Weights of a small mixture-of-experts language model, trained from scratch on English Wikipedia: 16 layers, 719M tokens.
Below are experts of layer 9 (counted from 0) of a mixture-of-experts language model. Rows are named router (the router's row for the expert), down (a neuron's output weights, with its number) and show model dimensions 0-255. Each number is 500 + 40 x the weight over its row's rms, rounded and kept within 0 to 999. Numbers have three digits each.
After each expert's rows: a language model's description of what the expert responds to. This comes from a sample of Wikipedia text that the model never trained on.

# expert 6
router:456394494576554578456500562561479552464482533436512461460418503537598505485461516482492453541469527541490474516489527465544535565545494555525519488485518542460484566428521559523557442538392533537497547478475459448633547557461486465468471502494497486528483468517511497493557471514458457468532544542498421444495558548454459529469493530468543505552525533559477496486498444528539536514510539549479499582488530489469508473525490542528469462455447543500516482506551534470461439549423457409479439505440500430470488496525469484469486457523506458522489515458473481567536551487481516474508464458481471507531510560522480497476503537573509474488493448519535488557536470484516479525485604553467525484418472480443402553528502513475558494550488506535467447529495498520466521541573468
down1:456540546530526521450507386436536525503483518554555519440450506572582559511535519475541512504547475501543492451470495454504531468548493482518511511562437547527468537515531509449385445528464492489506573452460491525540508583548494490491565467521496499444521524481514488418529495514479462550486521565517506583509568480493465404473442446492513459502560513552569487476481468465527502546514484496436470445507437471497463532454497507422543368510517475530446581524502493551483542496502476473533489541447507485555424511498610438523433527485492446479504483483426541521410545459537429502503479498481431519541532487537524517533555515517540523540545574551481518529444520524537466530559495479514502465516490484455556549475476496498453509428445521490496515457476501480524463493479534
down2:504517485534414476473509604487527428535524498535457516495511507507487508541543539511531507439459508487520528510557544478562537480500469494522480491449440464496451515558488471442489455465534363464471504521464471464505471476452476545541520516493491455388483503461497516517526492518507563495506462461524469518480520503608457530475498432550460450447549466475518495527491476496555400466496551499498502512480511584584511480465554461462484523480523513545444572523484429518463545494529493507529545535514461526522388481474470488521452478505447559488510558506579590520514528526428460509456483541473516544470484494503467476499534540483579568520546566523457471494546512562506455435495502593510559475529547405523498506527489500544475485485538584492408501430484537554571446454503494
down3:551509532465540501540496448493440516500464482553473518487504483534543544511528538457531553539628438517457531458515632508540565524521496437571430526529490487517521461444558518522492410523491523489533492429381493507541515481491523485515439425532469446487419472550428451553558496543431493581511487491472477504435446503488430556509448490518466455491522549548507475481501496402557453501511526508512467518472455528509536507539470454504512533515506542495497461557577477563483500528525510469478500468534588472490441487519463533515431464523518499438476474457527476545508489576436515494535485516456460511457517495466501548494519456440486544520503449472517517546499510482439480487517555533467525540481428562475554529567520510468493416505525573514570548571458499478438469504497459
What it handles: Auxiliaries and main verbs in narrative (had, has, would, took, began) and prepositions like of, with, to following verbs.

# expert 54
router:527495517534542451430523528465508539465468447545400487496517541437514478532469499465595565539510538576484570530428482449484528533535484535530542501398499553413478531537488530511455517494490586505457581547496593518402515468538514558477495516438491511548549547511523504440590409492533475508500539486495448570532514583486536460480510595564530498486478464416444481558521518499480480496510517492492449527439497585496526467546508452417510454519482493490476488522461507524444475405479442527482526493468505443504561486509538444444509522511469493578525554542485538502483482546505511466462472471527478460527497538490557522523494512529464473499544565473515420479490496491506479504455530501444546529515516493530531518553548544493510511460468489479474540526490479466576436472454408
down1:467506506539475442493524559529505432500438520507461476584472451462502491475534486496465516545503520467566548546523511576522480499484550462611507495469513514498502480556481471480524509485508529474470494532607469517475458550447566542582501499516424520496518557448503472504478519492507504488436448436453502549583488460527442444513477476477516569563509515478545412556400536489456525513528485528550454447498470492630461511501544540490414553498421508534478548476563564449496575437461528506492466499517478544473545494476502509559530492488493539477428480572471557515485522506487480474508449511459515519428421496455510534473483561485487487561451564510492514396546517525491507452511438503478493481469535460546449546503497485466451468566546517510497444492461455509572536536451556
down2:555478468523524492501577539652478494473503564516500461488451483561495453487487457515513462502496523468497444496499426478484512525502516548517466532520532504511487500457462504485491449540445567469438488502563522501442484474520467537542429568432444531437511443485485427478507518528533554503513472502488524487492547497505464474512414446509488491460439487460515497417478498506501537499544514508503539482500580486466488500492488532531461485494551481507530508538554532531523474437543504494407462517496505515540479445537524539518531482472517509475454473531525536519469513490555487470539544473559488521539497421370398461541442515483556540513511543477485561567451455558526435463585521546591518615570518499441470544484464516591475478492498472511502439523520475604410549475486529
down3:490490516520449464477507511459488478482455469537500589499503531493568431501545509481432513532549463496457563486461515559504473467494454463499490457529513472516519512467480487480550483427587515536529561541457460506409537469458563514614540422393544478516535531506540606522499486533505546545494574498536511426526497511508502517495457457545431454451500562483479468556566492571527512531571479517492497565488523466521528491487516451427482500440495530483515494485471512508500542475459464508465575440500496471470500568439524502439504434507523547517438469532511491568513511537399472485507490524482463527401502505503440492469587573535488451464488560476454514471554537530525498564489467480463572522473476551558491441503530471524516508433519418559468555566501493432502503445500485
What it handles: Opening fragments like int, pre, ab, ent, comm of longer words, often in military or legal text, e.g. intelligence, prepared.

# expert 7
router:435494437555513556484521484491569518465533485505440480468454581582528489499445489557398465461548487481544468507441476483527498499551464519462501483463421494563479515486496556531507439453465493499522434458542414472556579522514558480549501522507494542426467505486539456535560473454488402449500499505489479513465533516530540527475436510478558464584489510475443538527424506444509514527509543510494567521462491466556524606529480481538431506457494493542532533525525548490452515525484537451552480488447471509555483454488469527466529481574525455413511472444437473513574536458475564521521475475473456507517554529470524487474494393516532542553429458479523476521562519530581484551462459483509505457448454512467532548544507469537528537538577539582510443508471520472494509488529475
down1:536534568447444474535545521507471441616541533518458515560423543464450489507540538502500482525469503521453495484484540508483515524510530404522519452538565535513525486498459443459437514419543521525440509480518441461473471609440444521486510577467545487497502521504564595483465564487456525512508445487513554550472464509488500495501478483463535455463574458408540495517565450506484483494452498546513426498511468545552531435476485458464542509568566547531471492487556398517503557473468466479551553558529535488482515475515508567503494513461499477497513459479449476493491573496563413521558465482529517513479517573480556507506506545510483545483501565564518498505484477487399458451457504570518415471479481434489524468470508522502434465512414575516539487462509504460485530488529474
down2:533524561527518487508532514506402479546496494562506518602496472490565541483506506485522532540512470495561497395521538542533514453487513536422416454503532546484544463460448455479516504522467511450548505501543517478510501495473435552456421548501492492535504426480470511513443490572486542467474532575532499492521568551483504522527451456574529523448535490484456428441480479474559495473473489492565530417525456583513452461467533565471494475505519487510537500499551400511415500450468445457522532452493523505534471478468485527533530560500497524432485403525540497482544519564450509554555516485442455461514390501507543487540533496540462509459512480484519524482497541428553464461474453450519585517461531497539563465542441512523599436494533512474509512512442450578528471504492524
down3:480448514481547440533484546494516538461539504498503498499525557524505466463482461437552503516546550603471544493535447539539503499562536461515472545499507495486468470475594477464444562453502554563472433499541550558478454474485506553476490460478490513498468533599485508516559497515511441482434521550464566389531528415527489498466511504527550487513505497470596480466497508408479481525543528518510548553518489506546537498606425441525400504512521460523512442459495539571486499527479481478557452518491459527510479518478520499545459513557501458541417476468504553538526456429464440423495502508523444485435516497556507516477492514500510501534429499505449532470473494558454471437434532507478402562570517478464491513444505484542498524474492497505461492539525587558535506464395497
What it handles: Past-tense verbs and the following word after was/he in biographies and listings, such as listed, described by, became, wrote, According to.

# expert 61
router:439484558512518548520516510473473527490494453478457422467467563485564533504445538488531431494509477485499495463420486470475546511507520540518560536522582481499548568455555474487492425398479476533551532462492448398557441562472550543491486482457534502573529555518533548567493461523490523484515505479510593479528564508409486542513527466481590487493533492526470537507509521478517459543450537452517476533502537480464498528473479570472468461483416544416484486483476516458453508554506508432507494521446507487503522403504530540503497462583522496527490502445449503591473564477527522550559512511479501418480478469489514529552474467552483510494506491507496542433454497474483531499470447490488546492471466520439489546460500487440525464553489547543525425475423490635464519477574446
down1:523475444419569593418498489493548475462487524589525499496526533519502496542561359483461417434501493524505563510511493510462470522569465562532466495585486470458531547502488545458562456391478502454512491458482440467442490545495527477511527518466528518546433507480497538485462529459453454488534505548510493474458518508462514484436533441528490496518439488504481505552463480475478503513511522468508541531462489458492588490484511568521513491489467541485452551477505452528566494558432464454540504518489507480519521455491508562538535536487418465416510505525532531626563455519445455500495510526546598470449522474489582505504495511513597482552468456538480481512476518512561533522536444491439451582501553483433465470484523495566530528457525495440436506481513542533493506524526513
down2:499487524533518507534496447463413488480522470550414477501498550475515468497451520534531469521576483511510482446596468519430471446486514405428495475472527499487586517452491476515449533492545520541488534466523533449528479535511469457519457515507542441461444451549470509504482528612594480506537472503578522460501531456526536460497494555513478452447552507479517438462529504501475522512519518553525429528503522484476426457516555477491508484490540525477574426532464545458454546454554484501491612512513508511431487490540485503479493547514597531441515479528378540530453444466490478521544540547545518449486436464463531525534583495501512466497465560545574367491514499513497496481499581484465544534519474530486443560528492460482573480502524530511513568483503500503418484504485507
down3:531475520483468527502502594448518518530460453467512457462504463506538529461537521568539492447435595486508451491555533461504503495463578486494435512513482467496541478481443464467517537486560516496556503487457545494493479432442529575539517547565479497506530481520482529507522567568457490544507522515450449494520530489478506489525520597565442447538506472452456482466424482520489442524518502484495502481411547500465508507543508532569550567494510508396514545469460438430555521458511519516506513510484571534461508559500445503467521473566495423479512514434473571446527473537461466495400520548562441504468502548528527562482575492488526471530387410610479503521480502480505479489446495479514517448494555520466481492425529522510465477518567562570478425457456468517502517497451499
What it handles: Prepositions and linking verbs right after a verb or participle, such as aimed at, depending on, in, to, by, became, including.

# expert 43
router:489484424472535485550484473531579533513393522482525514485489421491410493523474453501488516499492478439513447455588537513460561516505468513539465553579526470491515544537445552448508560523501492473462417535510492492445554474440556445497505495549410488482498466483584511457505524478536506548478556465512499535452528473477479532459454493551492505409490538532501488541497549544435489532496561498528537529465511506554526461545571526523481524478514530483516453521515530575466483457528512471463480530411507426414470506544498592507453482502506533498487454492533542455564429548515499504556427443443562539517416589440456506494472428486520504493474571443549554498484525512528530496481464477511419475529510480518525452566514468475453476462479531577494490531521463483517453546455579
down0:490513486518539476454503512525502460434484484511504515472488535471594546511461468495470494491506518456509489521472555558510440539478485499520473458503534537486474465517481516433469486537399484448425517448473429588487477560462519529530453538435514543509467563530473491495458546474468474523446533549528489500501527523450548449545527542468495525482489548524422505597509544492473517535471511482522446549453521449567525539500465478479533531562491459484505499515458492544542466528471459579533469449465494477480496527506474452498500488534449448456555524417545564549472554452516500519534526489497517501518473447523567409422514444403496541474509508535457447507556515541419605483513569574415555462507477541514441449494549523489593543555450490506586506485459478484464517518576594
down1:468489460482531546545486525476577483487484509475559456519529521489454495490554590523528457455504484495462510492542504565529511504539516430521515404495463549436519466473544557466395579454450483494499555529500477497532538429492516456498488517510494422454510522410478479463536388523454517510444482545524560542530519494467473480524557512476391492544541513518516468451520489525431514567512542510442453460497527429521434499494566507499487480535411413514460540523456502471547555464522522508460513530565403471536588461491505556531508577485474548465445495456527562465491506512464520416491453544488529562525514537489497414521473497490516523434544516423526546540551540507521482510485487518536469559531452463501485521518528474527469514509473518486531500516541533471596458560536441
down2:547590514532493473542528462461404530475487470525531464486429522483511526518495445488456532484488551523463563423455485513534500485463527489477527481497545442488534537438534492537519448491508489508505530521502469492538508503465541533516445431511484531536425482502465483551481515546500432454561467477488497489526475529507506551498536480510440496517470546535527550458522500499443455514521475436582469554468601485424514492554458457489462437508537564490563553498526496410458487522445487524481508487538570567472421498528482461524531532504457512543559522507458486486459550452505500455496608540463442522526558432539447453554496461524502559408565432485467474558489501473501516482546614541551548516424439465545454550485471547541595518493523419495503477419482490548538488474507497
What it handles: Geographic and administrative words in place infoboxes and lists, such as Area, Administration, Province, County, France, °E, and line breaks.

# expert 3
router:433456471532573607528526502536463500418485536464478426488381499566573544504453561518506438535553527539554505486533496462477525538504506538550490514571503497469529534539474504488508444453516540505562517440503491448532574542456504499494474507472512590525589511541423499530570446524451436463542569525459464443514562474441535514509455517513548503536549529518455509491446514462518478504576512524513519533465554474504455554559472474508492470485464515474520480473509606480469534524523470445507506501483517450434492433503480485479525415553515532439429486477445552491540532506502560508521430448430457484500549563514482503500524435569478477498479512517515495528520480509555530526489476539485522463480422507389436550506474489460439515552496506511499488492428538502447509460507433
down1:438487468466476545505452467453525494527517501493539551500418544546496449491515465508481494548510499481520468534469449472525471582491470446512518457517508552494567488444520468496501459546470566485441571526547547508480542468421530506486573441487531496502502558505514494527501441490520482472492473467512489600523526573510476504454550486448482513442517512421521482605450522521470451478491478490539432443436581567540466500515420548446550448539503494536516474431504479528462452515540490518474492539472464494442572600457472560543450480484555522433465527511499444536449585487510494524554494512524428471570431440535480592444532484527496487490525475489609549461493503528477487429538507463534487447495525468502552552531476516578576498439472504461518533516496490465570524489545468
down2:524513444468460502481463517490496477553491478507467510482517388442623475495449493465461464566473511481510465505541517486486485469402561509522539469584557451545467551518525560559443535467481493534491539464489492514508513482464449530534558520481490527584560533511515554476470518487502510492526482508525366452505526504484586470482519558456561549577525442540475548470583475541489595513435497535469497454395475507472484466470544472419522527494414497471547555539586428481487557528526466473518490483503535442510430476477477506524530522546513460504486534476494477501538501497482488456459497555584535525478520515491461474471480494590486507477456540514457544564497496451506479455479534515484486466486560534471509535528487542536455402471473541507499430540438422449509503536538494
down3:548413503501450476440500468524526517512535563488491549542525456475528470513467465564545508532531515514516450514591476501466495472452454468510475436502547463464486502528639487492358543586559499532553474570537465491493484596483465515461544382429546522556482546483529557466498438471563527505474468493471532521501526463510486469541526524518557479489473515483494494523525528540503458503524439539523447505551522480445527449505480503484510486523515518529451500482484554484521487561499512524417441488514425524488468579484545480454499508489498496467506499499472478475534493472498501510535398533521519483472462541497455539553488530553551498481427427456502509459493476543448488514522406499549438478547574407492489523447523532574437580475480489487525402498513572497497521505513562
What it handles: Prepositions like of, with, from, by, to right after a verb or noun, plus verbs such as has, had, won, received.

# expert 34
router:480545436500492482502502490517488484421509440471494489507471489540450506506488548498539499520549476453566594525531463434494518519485465481466517479469521471428490489518520513481447494500554572492469455486516519460471488478481495492557512462487514532480544490513418507534462525484450536484470487475506568569456547486488542558525515421488476474519501518505508431519462497502459475553514524494501533513500557455529450552509474472498496483525590397540510571506447556558558560436511503535406523455509413429503544567500463439479552561528528532512489486539476526480485556473395492516529387526547448427447613447506516473537499557537495466434481550501472539487553503535484532492442461565458425500551520504526440546489417455516503458574519467468504531571515556598517488515485475
down0:597480472450420503475455503520473528462459541466438494425596539549430467441514497521561448488571512399525484507475487491513424487506464464449510495495492508534488560434489473509498465470381507552491564490496438478514432477541515496619465502499478559563505488495514471478499515487494496476541520536508543514502480545526491542525509482451572512568542556526504547461533493527492438548443529471501500501508480476397610468490403541528467487525507464433461505501531554461567465495536554542473563472476507532573497584536523486497490445504505496584427479425514452473506483480483558461512499512559545478464539475532513481544557493562511481505515509473461487528450499497538588466486522481515529470474524494526565520463506425490495492465510422492507529479471472456563538538444548
down1:467476560432534493510496415468479514428562545469552522505510461503466486565468486527536490448479502520421451473536499444494487508426490536484459500527449532524496519556466459480455575442513501534486528432501495515538450472521569534492524511458442530530536439532498442466537519531541507508482520538497505460510538487552565519533508488551478519519493550505510547461511504551485535456496545507440460466605465467428495476488510475483524480556503456475610513530505608473493437467532466454529611446505486565528500514587488552564517504558500414503577545543452498466501497528540433544511496544516487539519497549518498543508517462521438510498606460505423472465502528499464499496471473532436482469421497532409461480495521545564411486523500480486490498501468438522439551457452407
down2:496490498511541525410486516455533495561552521573543520476468507470494498492493489535454525511502508494482568567510579433530437491495502517543560463455509518514478510522539560487524445513446474458476443519493495485463482543513584477466496530515544540550520493543510478493511489531476428555477545472414581555489483526557564478503517467492487467524428499546535515493499450471455457591562496588552510512556506500463517526527451524505494464571512509579552522468466458454431431507484530435477458557468479521484545571454621551527448531510507473526503539448532485458510480419495529482443531383510417510516487424553509465453518498541513466481488497481546532450470480508550525547502494557445513454455525485471450525472486495522416479478491441471516392499529518446537492458579435
What it handles: Head nouns naming the article's subject or work, such as film, series, novel, family, village, site, school.

# expert 58
router:482472546436518519535519492492480419544538527511556532472525472540482533478566599475484497459486391536520442568491462456514467532559504557489526567524484533579542544517458465495596475561505508505501531474481449463525538547461456473528495536466487495491495523489494504487431424540497585511486470478584496461533499509446482497491551512504547512505515468412467562509512552452490444503540525455507509467539521457484471447505530480443487477550528484569505482501509469452495496479514453569521488454463507528436492488517460497538456422571525570544538505540533404589527513572503486497501542523423469481443468449379488466541455442542481517460460469453428521515499593507482499507443499491490484508475489555536412533516480452441535544486475514489486454521518566564457467512591512
down0:478547478543513466637495499468467493453513476531489530497516613504494532546518479455477452508580523522534490440439536532514501446493387505552530448547436439485554622459523480504511535521488495549525511515492560438458474503518495471480501462445545457568563528513523494524536454506472479486554511484523536461537522469478479574488516469378529462408518486550525465540468548503491449539442507512447444492510568445425456567440468489515489498554518537532506502487503543505398505449493499496515525508494577486484416502491490512543511463485472504480551507439512478455461507506550487507479534556551455565437557547487486483539466499595449466534482484406467576496532518496526507500472525488498578548527420515478447466523473469485569462504490507503495475501501482530459533456542523
down1:568511560505474489460529443533476495504547455485485484475551442518554508418489574467515517564491476451496452491475441509562528546433511517480525512507444442503485519481515503509447518512508485512614475475461493523530488475507528525495485576502473489443481531487474447491474537499495516580478547538478468542446566495525462542517442408492547546504518489512472474423525501472503529497492524548594527459523529480379539441498467540470534468514548494486431564562426537484551475449515434486504513521464522490491492563505566480463516520526506418576535497514508463493512556518446428508494489587479508464560524543543541478459491416518481509435572537589526472464501503491544471521500491476489575481518506514565496461544512540409554510486482447440571463421446427484552427451510515
down2:545551483470502462531540471463515528423517490511467510489529485528559503521516597529488497596566447496507503397499534528468462519549539510490500488497483503407426467448480517504466454525474561484522470493624413471535515506433479517490474561492488544505423512567488604483508559431507533527458566522497518464445496469484536497525407522508490468531525511472463460459462450476546540504519495466498470517515486493614539425495559568489521495515578505509511528541464465435605463479476481555485497492458521429438540546501487524474476536555453483489565428485454455539475536511474458510510487533564531456547516508537495489494502609480533438498514555511542508466509526515502506437518499464472498506437508482516524417557546534428473490502498512431508518531496469489572438491475435
What it handles: Commas, periods, semicolons and conjunctions ending or joining clauses in running prose, such as ",", ";", and, but, when.

# expert 12
router:455548540504461537519534498501529523567498489508403491420467539465569595505524507505496477525529463529532471510482570415537462447559539468571489440468479423529561505410468468472549492450486497474509576446452482551459474512488524537523516530428509481462505482511499555544562554565442470479519474530519500525496475423465470551400432446519506458439500478477477543549479499460471449467417567561526492537430501431478504514499467478460488435517511576467464467468521536477451489557600469498533482504510576488579480500510512504505529526482453428469566496486556537477540516446483419450546437481513518467505520479487542514498500478469476507480525562512430493548450525504466456457453524509464532519516484425469502514480558480568559500573528497526457496486539550520471537435530493
down0:501494475493508498482477425501508532563500510536482445441466484548368512534539490487475492523479511467543468495399455503486480523521487452531452574586569496495466489439575555496518532422533504483480534532509474469479482494454514530569564424519564455554517544491472489460497537466472467499500422516506523501468446456534528489401481499536505463392470487515445473475504516462505594468532530505525474467541474501574578479510478513543509521409523563527511510465525477526521465467513489573514549504536581463487529562524440485555491475436536498519492482427451460479517507496498523484523585568450528437523546496447460602489476523478559470462490533547468507510456551483520537522479555457539505536454514483532498496490557509459463596449471519511587528490490479426470591503484463
down1:508563475496507512570507550497498485511447479553507512530527501506504520556455450520474497532593439517467469532493467541489470509512435419428496455483520472598526451490529506506497471491477565458424499446582504481465512496434527525465496574515490554538483525520504546472501467516508498484501532501479507493530524516455487520431477487397529498501497488473471575542477539501471519502526538522490504503460569524538537526535507485475511499487513557567583461512472481454523542550607495517532542536422496478456567476510519554453473475497452460480521404540540363533530479468441452512557564514516521469509499447496526514456470477545496489572461478399522515375442525517516568432620523474537444533477533470496571510423438477511449531540479490474537509453473547489494469506542494
down2:578493483500518508461504458571464504488552441508523496512482409504474461463444462462503469481508471473507463472570489515501538536466493521561476525522508511484545492534497506506519483510507490422552541553512534458495545423514451511483521518533569460510495451546534452486552440483563507468460525430441538516478502501423494533507529500526511450489501463537515488471471485495497434526585509493493520528420521443501529482495529534533555542467504527475514435495583515396423553476388520527586505569439481449517456508428527423497506446460477471494488475483436526478475599488452581501501527487486546515449459503539485493409505497465554535433532521463592461469521485591566526507519469530491569462596551544529583548495458509480453513531494495497552480521421464506477511544570525
What it handles: The preposition in before places, events or years, sentence-initial In, and month names in dates such as 15 October 1615.

# expert 42
router:580547430456514455498485466566544488509456521471563477518524473565452437516508510486553504560522501434468526528558510439406507502502477445558499521545562444528511531484556540486462507464462469486476470589445462534460500460499498466498487475530493475499494444427541504479494509517594413508507583470507450512446523561541457516560492467477521509409463518495566545474478479497502544436471488544497413564478494535534546449450520482464508526485532485537539448532558507487553472510446496471472465557504489561464493530576522588512453552447538494463488496488506481504482549576555414511492447522518507506501488527554469443450452586441520451470540440522485508548469553518488501530471473463494445508522498548488511468480393488480579481508423449494538497523526517539511459610472520
down1:518485558429505544544490538465548479490505457532515428474488531526523455501484449477567386476466500513464469505466562474430502476503507468564485510501443625502561484542480518453501505469498561560479524473507507451497569470471487518434529461524525501515475526436551487438528462494523459467498531501474453511460550544459552528489518457515536613505504445480549466508553531496516516484486438573479470383519517485590526535502436501573553465509420480505482505494506432514526522522513385464506495519480540475512468471554556532537477533526452532439498528544438476539506544455444545470524421500551565470539508473510457529506540535554432531467557577527503467485406526513493584498505476478543488479495489465507487527528516514459487469474564446560497559497400434482497525496502533
down2:525500570489435504546485468478484534449529460522514501504542497502488502464542582485545569548564474534525527512550477573452449484487470491523395463503603478481548432457505506536501538456519507461490509431493521574508559484476495497544476371537516477517549527465413440492471491530465565566456510481514531541565482463507558497533529492542442591533509448443397520484515523518595525583486458537528489524511497479499473536464522441525488512521505538477528415517476523448465473490486498485490503428558528533509457474520553496484485547515544504492537493507445496549462524554509537402494506464467491449502419405509431494465456491463486440519488458535468483488452475500550514487509537485418453431453479433536496492501497568498461554582525532537539539565505462474467527538510482
down3:455501474491447460500518513505590481500495435462505545473471512509507498545531559485482510542480525476432493397562435569504483511530559502533473478447527472527601476477462580604537511501538476435545527473497473517484432501527537510541553496449536490567512481520507525463520492479499426511477568447481548517510485503521456475530440501554489512585520448488490548491464475525561428590594420466457449479514480522593464456537512489467469457546501479588463515443479474445462504604480490465553508471488533545487531501467589479482467507492474473525501534449455461454456476537507502496474527471460536525404465532545489478586524493509507572511437479524498510500521527502483565572501528474515439520489506502488554433487470535459593465491455486471395575491465505484462514507505493
What it handles: Nouns and word pieces about government, law, schools, economy and elections, e.g. Federal Election Commission, Development, township.

# expert 13
router:448434502534528511486528491551567530489557454542514489547526470500462538502470407515480504475513492430437510524494412607434454536475492455478512471503516426552517484446554514601477507555558480531486435488470508518492414497516491477547519438478480517469515546530501493486504599492464579499490440488523519531526504499532488505536447506498476612505535477450517500488477444525573505451523441544453546492508528474491485542426493568513466492470535499508435497614468494478473525466501499498524599470502423570517530521447506509532486426471546526485523485538427545433511560510478523485554490445493506497438438489521460478494499546592440464566495489556449494411511470496556456540499505475527450606527472506502485438488502498562507489509500575465556511543549481465470514504455499
down1:510502508474536482459518461495522485531530534475422502476453442517467545489609493512438369574498459470483582485482493498553513480546471497437458493500500512495490514433558525488460480505447445512469521380448511516501435480474550454553488510504513518486549570475550529487474474568510496470436352459474511528472489444498522554469451484511460521458433507486457522501496499464504484546504574497462534531458526537601596493542569500477475509484530500552532461486537548500512447569534524493534488524564565579481496494526531434488563460499496530602462453441538517529459522467535503466443473500450506547436551527471481481461535524520508435562457533539474515477554534531474482548493482547534461479440492513527462489476461552547563559494531522505503500468524467473541511446533552
down2:498521508513471461510468526450539488553521505491460541454528490461530543465506476411549482519480524524499499588425489550535480460524475512489514503482479498550422536492479551548494509444478420486518576492427526421527546516504464492430530547524535518500543526510579494503544512555496514503435501462522490503483508509528572469502502473486491557502503500495500538490542515495565437578510475428452515507450504600561433456463479465470483454520489524516470466495488528503542457484447524497564474538436481464427467495501557450534427621433469444491466532485540505490492493504553457565488568494527472532511442444500594498495566491495565523573440581475538429504519524470470460522471406477467534560521511449547454507464496519504526405473546542493562576474481551458443568495457454
down3:482415474495508527510580538483592498527505522464532497458555508515526500521460487527432553510474445458472455502498534529488467436481521424478499524443521461468466478420534526475520481502505504530523451461463546467526531479511587476485488467497472468468468502493465461557542489448515434498539514516526489521582418518531507504503511488505529448470445538444515620531481487519473467422554488570501530525472410507575493490575462441540569489440591504528534538480494481537536537472591502457531426493461465542523457509473513483525570497498450446468490493450459470581487500565473535483509529455477556540522572505513532518576535472482443542445476482603473540489470537505450508482531529535490523517501521566547460499572445506516482498416524496596463501431542515451519415450492473
What it handles: Capital-letter starts and word pieces in history, religion and medieval topics, such as Greek, Gothic, ecclesiastical, Roman, St., God.